config.yaml
n_layer: 16
router_score: "softmax"
normalize_top_k: false
balance_bias: false
seq_len: 1024
Below are experts of layer 11 (counted from 0) of a mixture-of-experts language model. Rows are named gate (a neuron's input weights, with its number), up (a neuron's input weights, with its number), down (a neuron's output weights, with its number) and show model dimensions 0-95. Each number is 128 + 24 x the weight over its row's rms, rounded and kept within 0 to 255. Numbers have three digits each.
Before each expert's rows: "comes before" lists some tokens at least twice as common just after its tokens as in all text. This comes from a sample of Wikipedia text that the model never trained on. Tokens count by the router's weight.

# expert 28
comes before: " ", " 4", " 3", " 1", " 2", " 5"
gate6:127097129148138145172099112106123141158114151116186118129110131110131110154156175160140115108121115127130125135117153128153133139131127137143173109148110120141128134088066108127116136140150126063112143127126092112109153108106161065111153138089106161123160136133152121129139132204157116114
up6:092144102135111141123150116116134120153113115107154143147112103134121078099118118180133140135174120126150090168124136130136136095110086110113177127161101126134113116128153121105137103136144089085126130125112112122154108102093166061098089171089108138124154122171142134086138138148148135148
down6:124145084083113152120115147071156080125119085123108110144136103165124102106118133112152127143179156145152113138085147122118134117115091135147115162154131094127122135142157202136129134112123141125096107112103103127109155161112179149119146113126144145141121136156090147108146127110118125075
gate7:126099127140133082156128141160165114123104134134100128148167139127181077080128096129133121136196113144176139140112137084132102118140124135118127109115135173166135150121093121104104125132168102122175107118106128148160113105134120119180118140113124138126096128096101136075145139132138102138
up7:154099139103148101144108154146156146175136162130117108101156122070167099130114112121144152124166116104174103100122147133129143155202114112152141137187139156158135122108096118112110119115110094115149121132133125161126131094101125140150146154123120157142107151147127149084152150111082128123
down7:120134116129115119138126092164133145115124122140140184162097090174103127163151106124150138144151128116128156138116122175149134118089130149137086155116112089150119167138143188141147139164083164139134103128141121117111119118120091126092092123134105079145166099144126147180095113129130103113
gate8:113164132120119146181142135116129135150143137119157107156147109094124175144102122144142085147095095180089134123100166112156145128126137103156179120116113136141126135092129086143123138103140077111150145123140096193112112121146131094133135131140119111097144101116152096151122155130131154183
up8:130125137138117110172165140113126114155098133110136113084095142146167153140082143133187086113132136119123145121121174141140100148123125148130113127098100162077121115141154135114105133097092135113103143142120131160099154151173133148085092121146113083104068140143148103122136117126162146106
down8:111108102147162128095190128138130123149105165128115119075099099138092154125122170109097129100181118119113141139108127119135144121074119128104134109106085139116083107128162148094128141121128168154087143149152102131119107156140117152086135143102126110111102108160091138122081125130126122101

# expert 31
comes before: " of", "s", "ing", "ed", "age", " to"
gate5:139093115094118107153112126117150114104154145162108134152125127145109141127106141173090104114143109141132166088098123113117131156109113147121114124115133127111153121098116093111118144147119109090111133092161128103101177104103134111142079121145166127178179079150150092103189115117103124144
up5:131126142162175149147150107112086141142136127119134129155102116108111142146117127099132126163125164111144132175151205103092110162147147144125151119135144097107108168134166169132179115163113113134120123160125120129161121083141129154121156141082153136137096160098128153133132175158130136135
down5:118141157105124131186120117144139122107105113138145104124140117126087144130122116128149105131139112100149102072118133151124157115167100120125107099103142117146130164146103145112096128193150102112093131116132109129119143123095129081098157130082180177157156106085123124147090135170136147118
gate6:174130121130141077172136108093098113132151131149147148134149120102114144118159087128155136165181142149139128155115104138115106145115086107177150151099167100106169123138120168144107119123140150138115118118132088112103113130129087114118115101092159113110099143107115094107129133141111069154
up6:135102171143154107139136138085120185105133118121110149107156102100158149119118115122125137095125124138120076128116150122160135136104127155156167103128159143132165066127136127124170107117143141147110076114127089158109101133152115128161118124065126129151089164104150098140128114140143084137
down6:156141126110137157156106105093113137122150092151136160112133161122097107089131126146122111141131142155148138109118112087103153099146094172174140154126131114094089098127108094178158149101117165121124087097140147126071103163137139118112092117145108154118109138143158089119135089138122145104
gate7:133092136103166133137123131152145082092104130130098144110082156124158108144109128144162140124161095120114144150138120152163157121117126126138123133086124076128128173104126110133117114129077104154107148125134097129100120154146157126130134132156068167126166089105068166147128164120133136118
up7:149074157116159124150134087119121163108117179113115151085108139138115146164156136120162145131109136145094146111101133146134161118145136138123151125085144093131154166082131141136085100121127132130099168151109113150140139125099141177119139175126125160164148139117107131105109120159130140066
down7:110123156145154118103142134122129153161112144082095148097131105120150157097141161093078107101114120144142143145126150114128104130109101166099080164118085147122118141116099171138118120115136125135121136134125155143176173169084117113134133158123105157092112134114149102095099108127090105085

# expert 0
comes before: "ion", "ed", "ation", "ing", "ated", "ate"
gate15:131160139113125144114095119115126080103123125168153152105106113168180145108130167122128122153101127133113151111140113142130103104097092144165159131109109100138147123124115086138109116144161130108083147080136145119093126164077108160113116169118140111153130088084142110100131118100088147105
up15:130137138116123134118120137097065136160146119144166061100090155144175088170095120108123146136089179147115157142113123142105098101120121133127128125119158118125090130140166139149093127138116097105129178153112124108107103082101106133141140122137114153151173132099138154117118100142107137135
down15:147120144135079098151090118145181125144121167108115159152137109166079136093089121127134118155137139138134144122112131156095184086144132153101115135123126147128143158093140116107106121141119111121111112106143157115084152150077154073166118109117142125125145128184125126100132129158118136155
gate16:112125124167107163125119118128137089074119145108112138094143088143133138150118117145154081158158200079120143149126127135135089119099147123117133149123158170110137106110113127111083111154108119125132103133119109110130111123074167120128191136105108153101145116133110130159135166133116116097
up16:094104112072123149109113124116119157102091126113156121165114169135121120129149143103138149168125144081138117131113096109122157142120134110143092110161130122166138142127137147166143118158194113165122106120152135123168108131161100149104149121128153127149061111124124081154132160122164103135
down16:137090093136123140104101128165077126104115125163099148126130122147109123125150097105102152133130164136128133099133136091127093099118155103196126142099126193156176106105099143103114171106105132097122116142120111123138105132088090106098139150106106149119124132133139162119147135136096155166
gate17:153121177099126121124150113142133136111080126102089089137122118164122107182140101148127139110133147108135121146153128139143110108140177144157139102100116134158159145120161131156164134078068141167098163104104110119142144143159131131154117115131089143090139144125103133152123114152108076104
up17:115098179104127144136156111167107149160131127091110105111154174131146079123148127164174160136090128140129180094144130125139123121109147126116096139084132141120131139109123098114128120138134111134169124129125130086161114147148098135131093149116143118142124143156116175126111083181153111181
down17:097115095130159125161113159144122109145129112080107120127142101131115143159122150134134094110066106188157133098159154126090083106135135144143154142133113118085113150083107144146118125157118115126142139100158174123130114119128116097143119105169154110091134092154089124105102116112148147164

# expert 16
comes before: "a", "i", "an", "o", "ar", "al"
gate22:149124082136121129162108122117129149094141114113147133108122194096114111089142100188108108112120150171077154127167172108124144111149164158145134104139113133142115103096115141145110135136113129154108132086114114108098142114157115105082105157121145106142119099120113087148172139126123101108
up22:121123141147135121161116151110182119147124116111137138122125166137104118106117122175108103117106150165125118150162179119132166112182159158156103090123141084096129116119137139117108139101170150121127148147115134103151145153132100144138163147118111099142146106148149091148189167137168110094
down22:101106156159132147087098128127171104125153106143158134129180156145117134132128132118148101106123091125114102065093137151156145141118061111144205123131120088125129144100150129108116110118155157112098114100141137142127116153125115120113117123139148116119135127136176104107149148129114112070
gate23:142177155135133129114141121099098092124116124106104128158135111117076126160110125146066118141128166129116126119163169123172145133160153102127120107116155145116149116115134083113108100105098097073157104157132128124142103125106156121105095092141136128144103069117149137100136157146161151149
up23:117171139126153117130076123145112086132097158147162095144122147129071123166142134164091125141120091139112105139184178090137121104137137159118138125167150128148152079128127125140103110087136132094131151080152143148139127123145126100120093146104127148137139085145146139130143119133176112125
down23:148106053114133131152162121145074102154104130120146130107112122085123112150129104180146164125128189076149149107121106132162119148132095138121119127121105117091098104120137119143115120113164137129121101112115141140121147143083130131134145111152075083124106146118133148090122140137162102098
gate24:135166106190090107126079142093116125143153161139106142132111116142150144107103162095092124160134132154123131121142166142159132168146112149154144111127133150145120175153121113101106116120136092129121138083155158145094132153132081112105158133137117117147107163162115132162141154113129076164
up24:125106112112086110135109096186128144159124114171149143135115165106125132158115107140100149095147130097128105117125115121176137126154135164147123148150145123150158108152124141132130121077114123117119133152122140118213109103151124157109129095140092115068129111160106108135172120115141108088
down24:125099115138135129154144119144134153144096094124164119121100107114135114150138093123103161093167126131125096143118132122141170113147156179149159129120146132140131117144156172127115139068117184148124137118130121096202163128142124116139082126170118133123133138131076146126122150114119079086

# expert 20
comes before: "A", "C", "S", "T", "N", "P"
gate6:133118150166169126143104145116146087157116126100145140087110106142109177125074122118133148127135151138075160151107121073152152111137110106124137130136106141156108106135131147085109116115103141161099084154144159151076166155117166124137121124157129139128121141137090163147155118140156145096
up6:140111125121109144099166115121090107123104134112087144185179147128129097181128133093099141115147088153166134160113146119117089110129107144107124115167115135137133137155120125153119166080166122138119162084148152102096155140111133151142145104127135100116076096114131145129162127108150149103
down6:165107158108176119137139110141116134109118141122132158130149124149166143123085127132117117165121131140071117109106053114159089158096116152118114092122129166115145053129131133131150148126084148142130098159116135142120149109139161132131125090095141121132122116140077160105149116108122142105
gate7:130153119154105106130120157151159119172146151148146141088123129150141146112150106138155117134147128075148129150169113119185118125119099110138088129158142154140129134163093108119108072139116100155177118103177102132090127127103147145156175102134120098132122121135109132147188131151130145145
up7:143134097127168150122162131153096143135134084123117083175127122107143122105119138085102111113111095146124159105107132151098175142142124130122120163101118095143118134069161109154099156151120169116105095152116151126109128138148173152132115159145122132118107120156127118067177148113136105109
down7:126132130160112094152123141120126127114128183124165138124153133124142158092093121096119144129146171120187117140110091113201120187111123163088113140132175125123113128143164114146147103139153139150143089113158145114120104121173116114152097152142143099129115096096147114126098118106146140142
gate8:136136083101151145150134159137119129163120139104156183133106151135136077165124162163100136109117094098084170123120142160134119123142133094176103130125146136142145152143164151157138087154104109129079154131095123103094140133137114128159169149108133154144169130129111126092157122102128111110
up8:111109072095140104114082122146107136127124129157107147111108126105124101119108069150124111145114150179072136107099111096112133112111107151141113135093110110102122127125126131102152113126148061151090127117155124128096150160150154124141111117077156145137117085131109115106137153127099141171
down8:111112117080162117148121129135167144137121152123136138148128145095100086084130127128114137160109130116117108116099111157140136114101128129121168092138092155112143149114186109160101118162105138136091134129181181080148099139111138138150106135115107083111142146137104121092156180107150135114

# expert 22
comes before: ":", " |", "==", "s", " by", " =="
gate6:130079120112141110129102132175128132126179156126118128145165117142170111126122080162090170117134109094138132127146130100137126073141118113164127158107085141138139090134126141108138153121129123137107098125122160157087170071112115098152139094102105128161106128151128103166106157120127117102
up6:093166090151114118088138164073120129141139099103151115130064168120083153129173142138117127140113132157152139115123130156135137137122064134115103116098092147119140112153136099104117107111105122101147127116150096082144127110131101132169105142142154122120126124149110139085130111073124108139
down6:133136130111148115124124122121121124117173164162136188134128157104121129124152125079128150126110148174128144119094136100125130120099171097078080143120126127136079122125133133106138108142076139152177165123124124158091135130153120098089112090127117112093123090150138126163138173130164150144
gate7:122114110153120155135126163112122136117160068096181161176126116121165126159121181143131121162140137162093095106125115143136144126113143138140171141152092152140106173136087166131134123164130168130117096137122082116103137105117153129129157122146128144129125164169156081120136148140130116126
up7:129125137090126146092122139141086092113091136173113100120170113119117101111148097131099100114120127074127140152125137121135131095106152168082116105125151165101174119182123132139106118093154102109122141131122168125127130128141157117132102140115118094135132074143122171097134120133086086151
down7:114114107154145133125172107136101196142123166106132124149141160095113145171151119103121074103154162111137140127142077103102125095117100128152158130127127115130113093142152113107135139145158176125116084142152078127173128109127118137140178137113123154129114101126134146135126135128096169165
gate8:134154128089120121141127104120132090130091154146144099129161113095157100080113062110104132135101126118121111167149140109110154166115095156160157136091131125101142166145092147089105098135098117146128154117136122100092123105181136128152145135138135088113146154142115141133069126103134115124
up8:144096140130140101147149159171145105110128140119124135099135106123127098105120159113148108085102154130110126112136115111095160092108103119143129136170149119148117176133098143097129135105158118085119076029150133136152119132105152116089112141144116171161152111113135141122144123107102122128
down8:114138086113101118163122098137135120158140103119105160126107141143133177098148120143152099106127135108066127130156098120116128116147154107178167161120123135127113132154134145146098153178165111109134134107180115123103153151118080107125142130152105156103156147100136104098131123161173105093

# expert 15
comes before: " the", " a", " his", " her", " an", " to"
gate5:137103163099143150150116127150138140094152114120153171086152142146142074117162118134101142149116102123123143139127129122128143129119101109155087127176116112146196147129101094142144128103168111148102140143104145148124169123148098150154124204116144177129124147129137145114118142085148139142
up5:116138148127138141165123153131132112155107108121158144148157153124175143084107096132154148134134145126136087082095163122161134090113111094115132115089116137153075120167136157125126114140163113097185124113140158103114154139099132152093138115119162081104086111104089118118121112155111112120
down5:145088108122145112169126141122165117178129106106162143088125108117105122150138151098145128125144122125095081129144130104109137184130100136111133136153132086149167130147110096133148102107136139160113129159127150130135171161186132074158147137130120164130159116130144137121140172130169142175
gate6:134141096133141115131095152168142157112106160130136118124088197144085125118135163100100150140121118086108135157103092136122135165157131168135134166108098133146120154126174132149106131128152144085105124123091099138134172131116126105168163105129118076090124152131097123159137140110137128117
up6:144144134147119139155104122103125133125105129143104085117120134151154088163113126164134100168150157115120114125183099101153129112108154068076161117128137107102092062073128135122123166152126114136169138132088093150132132131128116133098109111132098113114115152095123159117155120127118103137
down6:151134134127149126146123093119174107131133126095151122147126110132082152089115113125145148133155143087068119104093126131154105130153151178160145143144174137132110153162141118137187149119153133143076120168120162144090134140114128107121094097112152126132116146132098109096144123173092130111
gate7:118128111140150134141125152111159181102093142156105156141152115132109155102111129129134087142086167125124102121144144096117085137132157111127089086175122117131152158114103132132169103118131064173126130103099148154174154136094119117082099132135110150145134125161138107104131127100139117158
up7:130111151099096138115102125133167116102067161133119208155166166098120141118136138101111130131122149105128173134184143133131114100164125157137092107157132101105148131135110124119139119118110124134143138129081128112177159161125116161116105130141108166146156137131146127085107159116108140117
down7:140116115106165081091142109143120114100117115102143135149136094165173089177127149115174157097105103114175110086100113159126158148119132127112149158127152126129090138111131107119127114184145123102135116094119131115139095094083140134136134156103186112095113129141099130131131102140128147122

# expert 10
comes before: " of", "ment", "ed", "ation", "ce", "ing"
gate75:148116147133130093099137132096136153105102203156117138128181140136097100120124135141143131116144116142154153142125107097084123129149116116140127140128130139160090136118107103150159108116149092120128146107172100126112111133127105120121146132154167122109104210132067120142089130168139123095
up75:145133079110094132110073109140156143141156181143115109182136127158171131148111174135106096163085152137138151117153144144128118113144127138143116112129128095124123130148085145121126106143079151144142118172139156160081148100139147105116120108097116138143165122170133158145143097141137127103
down75:106138163134150139161120150133172172118121126122127060082091149144092091076084122093134115093114154124132109107116127102122147151125116113146139138136158162123116139141138131089168079134161111120129144132154138121103115160189144116113077139097125123149117162113145144125133134141117123106
gate76:096134114153132126149112103126107120159155134160126098189112100178150121113087117159126127109155098175142139150121148124124139126140111108112139120151149166137126168114136146153159121112125088144183143144092087147133083148165094098130108115106144101152118126178102100117105130118131105092
up76:119067130139118110116146078143123150154140114117113066146131109156110135127125091149077098191105090126124131101128080173132137117086120137158147132123091174113119139114093113143148129130109141156146160162103112161171098149165098145138137120137127135126110140104110120124119136131121110147
down76:124079132109108114091125109180130100154154129103136135116123162143107115141132113110130110187132125129127145115108086178118158129088119152112155120144077125082090122134121090134100117151142181136133130154126155167086100150128153135094153122110127157071130109144138126125145087129116117139
gate77:119189178133135128121156116122142122149088091146094117148109089140155155145129122090127141107132132120172108130102127111166122113143122133085114122143097170152117147092148139136153136108133096112168094128139149125117130143099114107052104120135151136123114114154101148170067127119113138149
up77:164083153114162129104097130084163139156103164152127154147138089111096119115157098125140155150104152126127120102135150105107129133141094113131118133075144098129125100132096151149132101188151128121156137112114136139153108097144094177082108095100153172088125156129140119136134124117146127144
down77:108184141140095173143165175158137099080114147116086110144134153113112109136119116104107124107108178149186094118124126158144122118114134131127109142109102118113141137124155142116149129106121188100147093104133101120136125129129105169164135139109124100118141125133102117152106084128099172095

# expert 3
comes before: "-", "|", "\n", "==", "The", "==="
gate6:091130105093137109111141130134153125088142156118153121104160142142084106099137090096129159124109112130182123165158158116164158114160114103075134147184137123104154108160104160137109121143102111117103119177131128124097124097103170111153117163141168132152118124134143122112120116136125168123
up6:127147132165110097161081130095116109115143133112114135115134139160117184109164154144146101155103123191090116124101162159121165163115136144122136141147122129156116135113126090119144116123112105078108126093072144146129158118122134113076157151117124156151141095108155094128140139141134087112
down6:088117126108106120107137103136134099137127154106142113114142144081119066110138162113121149125155163137088145110136144110142107170134119176145155099129106140088208159128110121120174126148120115122169143084142129136125123137112134113109125129160150155142110159162172108106119091132156114114
gate7:119120148085131169110106139108108091141177107132127128108159102118116130128116153116131134105118158156113135103082098120099136110107164125141132122139100109131106133130125126124130132201132124167148141098161128125202094154151117078163127103138127175152133161124090164127148112147150146134
up7:148163109170091094123131081140144125121138140106099144098081179106128121120114124147121141139121103122142136109167103137149124092138110170136123098115136195109129136128123121160133110080114118135124123149107153140049136109104149153148137158126148112110119113127145126111108185108084116113
down7:093161092145109112144126127155161144150143144163141099134108084138117126130141106161087128114114131109128144088132102151119146122118113130082137122101094132167152162155099077128129175140130146138098130105117130146196102063120139149143102092083122105109146125123113123136151107136143131165
gate8:128086112086109151090118137128113124165121171178144145107112125112113143137139121140111132162124146161112124132109102156152118090064144135113135137105126150129143114124123088106113117157128143101158113143181129101112152128146117126146179136142107158111098116145096107177120103194133121086
up8:095176094144159120145087136114133117095139089109120114114118121103124111126093152136155126101136116123123195153145123122130129177172142123136165121155148146147146126124155154152105139086144109130114168121135105136163122133087113156130112156097175132177150097110128135087146127087091136113
down8:085139134153129134083150166138113131161143135155128138112130148110147148114157101160111101170146137113079116075104125178135122134135132137146162141126156132102124144159171122114145119123099071097105104133140130167102167104112104149150148120158121094090120132121133143155125097135110106186

# expert 18
comes before: " |", ".", "F", "/", "N", "O"
gate6:162137092150110134165176125151158104132127115170124143106121133105138151130128100157156115086126113158115148133140133157157158124123131129119141116140059179123139127121139121125132114150107144135156102137147138152082081093159153122116159128127122122140163089161149099083163163105112167154
up6:130154104135114180157140178163157135121147132128139162128139089111168155153103140160098157061096106130125161138112130140126126104124144137136147137123090135184119147148183112094111095120120077105145147123166157143136124108109136085113121109138128149147125116134132112143159128121154145168
down6:128118135094146163125151126130134125138111140105138117076098157129129154138159145160140124160137143100146153162153133146068104167127118116117102153135120084171152126146082132104116117157078146150124188140139099129094138102094137113132113064112155129130101136135086153162121141151129139132
gate7:103151160125115134146152116147109095156153155148145148129148134116146099163137146115135138104066120089103129107167170131151161136181106131113096147141126109139137157122098140116105146148109117161134121163150133089131162131124130086119164189149144120159117171152132089117121134154173133111
up7:145117135176072104128146144151124163108108181155069144139108079116124137131122109162147148119060128126141110147155146133115161132122145146141138101125157084153143125095128127158104136151125145107133122148169107141164128115152117122131099156118135140123118124059134105161091139112124140100
down7:152152090075104134144096126125127126120140165089136145147166124172126127155131130115133098134085148131150127116158137098151126105113101184125147119160128128168125140164142111108129159163132148138113136119132080134145132105133109166093124091119087112116139139149105098117163198082144119120
gate8:092151162131146112166160121127087117164124140147106142111136149106095146166104126123088154114104095126104118128149123136101139142139169149149130147102145121103104120096116149163163104136127132107149158107154094136114145145126143140150096100144192089118121126148186096093088109092104116121
up8:153106126144121157124077104118138149131155142137137133099129114146141105134170122114131159142121168084077142114091141134097094143126093102094130092138112129104164134128130126111144147118123157126089115155144127151127060107129115135126172094083129171190137131084115136148151129155115153133
down8:140146093122139102112151147117087082146131128092164123105135117133105134155107126155112104103115116116132150152144150125108093154128124156104125110154117104144136110089131118114111132131141103100070087110088154169157126102126113131142113170053124123150091155118148068166117143115127146116

# expert 30
comes before: "\n", " The", " He", " In", " It", " This"
gate14:113154116168074072127129156106143134116106128165163131114145106118119103126139133098119151107117143118104129138150145086128118128118164114104179138168121157161139159130085169143166164105154105130174124117149121136102159088158128118147102108117117147133088098146150149178130143120135151117
up14:118143134146077097130124083113137144129119139172165153106136135093097073113116166155134108149136129115117134109137129106135131110126099115119145146123152147095159131148166172137158142133155137167182116107090086105134168130111101135122128129090086143151104108146127098172129118135122148075
down14:082170111143120176092117118151115140149159163133131119119115120109088110111164156173095118117136082101134168139112092142117118131111146126147111131095117138146153135136176089125128135106075129099165166133098156129109103122158137136098096141084103131146138151119109169110126138131099090128
gate15:127133147125132114160133156136114118149138144162093146122132103144127131126143119181110130120156115161127156178168159079104135134152149141126131094133138116144162152125119101200107086157084106116166154128108120107115130116072118104080108119113149150082131118136102110136168123153134104135
up15:139107102127148097141125123126106117133119119136090107116161073110109118150145075154083117120175116117156146155148152104060153120150149136154136106140126118124165165099152157158131101124118101095121145096124161105140115111095154100078128092118142157132143137082115096110140130142100137129
down15:110123139124155168075104108140155146152133139130149090090108132163180182149147129096151111156138109128137104102126094148070107096157126120139123182098103130122077105103140139119150126151144138125139125133117097131118136098107110168088156140113110145122134148092156164147103148139133138116
gate16:113111090103136118101119112163129106162138140153101134096133124122107080105106138107114102075125110170128155105139138158107150122125147135114188142157158120119131124089115131127144118118117191143164134085183134131118115120156104123173122081124123113116135168162107123162139095141148155134
up16:152127107091150102144149155162101143155139128141103108102121149132105107107106138129097112134085111126128143132132141107099152130164154125122180138118127143120117110132095156155115149132122206121136157121119143112135091115146090139152093080118143092097167129155161078153120077097145127134
down16:119120118076123100159161133114103106139127107148145158113112127101131142153148126107150088140124195173128141133120148129131115188150142096079154152119142111157094170157124131129148086132115154077116150106119119117117121128129156148089159143112106135133086121088125118128149134127094175138

# expert 17
comes before: " the", " 199", " 198", " 18", " 196", " 197"
gate6:117150143082137162116082107151087120134155165101143178091113101117153127108103127121160091131096125136117108157161131154111176097142103148112139114121151148146166102126144157153080098166149132159125157152132107070133141098075135111123120128104118094136123131135141118144155124126139127126
up6:126159109145157122095109149140152120142122094176146119120129167171130135112133129152101101123166098110151124160117091126134103113139128152123111121151121092130098138163159152145181079120119135084148111096146102125130140120129127153138133098144132142164139116130093139075076072110134093099
down6:109166122093143120169107169123158142146081135147114095075131145101142109130139114146157134167103086103121151111109096122146122117121113143136158118149121122116108095137155124183119092093120137076106124072117140150091105134134146129117136125150162112106137120097181144094106136144102114110
gate7:206098122125160076125085112091153106178137171133095141141108088176122130127108141168125157123112169142115124112122156135139113126141155134138117143159096152137159158096127100190123122100134151148141099125122151120099116135115118104120133116104100124164116116124126138141147099098141130132
up7:148093122153142113120157089132098147102090108137123112152127134095120178135131130113114139160132114134127121122148160112128142130120103134151165126135157087128125079129130132108154162160131118102136148157193142153148090124129136126101099154156168135078101122149121086159066162131088113137
down7:120115157132135134122111117145115065127144135106116164122110082152164127122151126140094144157113114123135103093109156101144121132089138179120111162143150129158117122139150130134101117201134077104150120177124171145160125162155132148140147115121129156162136134126160129128116095136100073112
gate8:123120178129093101143144115110103084117097177159158142083098128146147122132138129115160120095136132128111143164157142083114165104158141131121127128133144134105186123124100150155121134109145110155126144149179095145091125129146160091149121134098187115137146117160152130105118110085112115127
up8:151133108087137138141115149148119097095126097058141130118127113093126165125144130164102102160098147150119151133117142136115146132146172162113159163176174123159130140144132131119080114110085103126119131147140174126126169143135101135109124142108132145140118099133162107139153146112159189104
down8:155146134125123138096108097097124099116117110050146145140115082122121130139176130175085141086159159135090114123132118170135157148134131150152130111098121098148142144127143155092113120134118121127108099102154140150161133153102110083134121148126125182127106075123148119114160115127138129090

# expert 21
comes before: " |", " States", "%", " Kingdom", " ", " and"
gate20:163073117137140145132106151122141145164141098128130128080092124102133145079113116118087120149111142097156165124095134139152141141142118116146084115075113143145122136137103121151117153114140114136189083116143101107092139153105092102159105162129133132185108163158126096124143114114131138139
up20:121139109116116137149188137167097152105105116156123089141139101091121112133112149165149109122148136134113115130159115075076151116116086152136167125129142113106130129109145116091130115103151150153089106157089152126156111139114124117166112101136128106112124124202086157137133111117129086114
down20:124156134096132137125123122132130099148083133115154116143170151067123138116115105112142150129142122126134167103143131097142147127129153122099152096118117147105140142146158112164152097075148114096116161167102156154142104127133107147111177127159107135181094133096169100153149143180128105104
gate21:124157080136135101095131117117155136102149159177116136138139157170091172103179102109175135153121105126138121132126113127112167141128116161181114121158105128107111141107120119098177087112098152125092126158101098112119125135093121135122118163113138118135133142165155129146151102110168157106
up21:113099138146128130113147156102145093146131128146121149151123151143114092084153125119176135087136149141145108129158142101150111189104133117096107137131111091126115120140100119126169098112112103139135158110148112140148132164113077129148153115125138163100098124135099063164089150167170147132
down21:173147179146075124123136132182170129133162116119117116136175123146128153103095149123147161076118105155111096119074098130127143111122128116129130149187101096152110162118157143114100135115115143123151118157117176166145111152118107099131135144123119150164155134137125125133165148114112130146
gate22:102113126095145169143152106149147139126118112120126149113146143117134134119107143084148116107177098130110150141132125061143114138125174103168092118156136131159171139116156102178129113121131127086150146157119128138111115057094092120136139109148115143178110118159162151120108108112151131125
up22:123110155074078094129138153137126121093117179141109164125136097086146159099149141150125130152088137155145115126133169130143124088123103146126151126094140160142109103175127125077120148090113141133130122106151138119147101167133135117117095143131123139105182108088127083104133148129089128132
down22:090100128101131140097126130129161109096124158082150140142128160093122144115095147107151077174115148118107122136125094115158159133104112140129110087109121141177132104145151122111115146124116096150170105073148126135135140123085163125134111150097124106108188162138144118135141116182114119127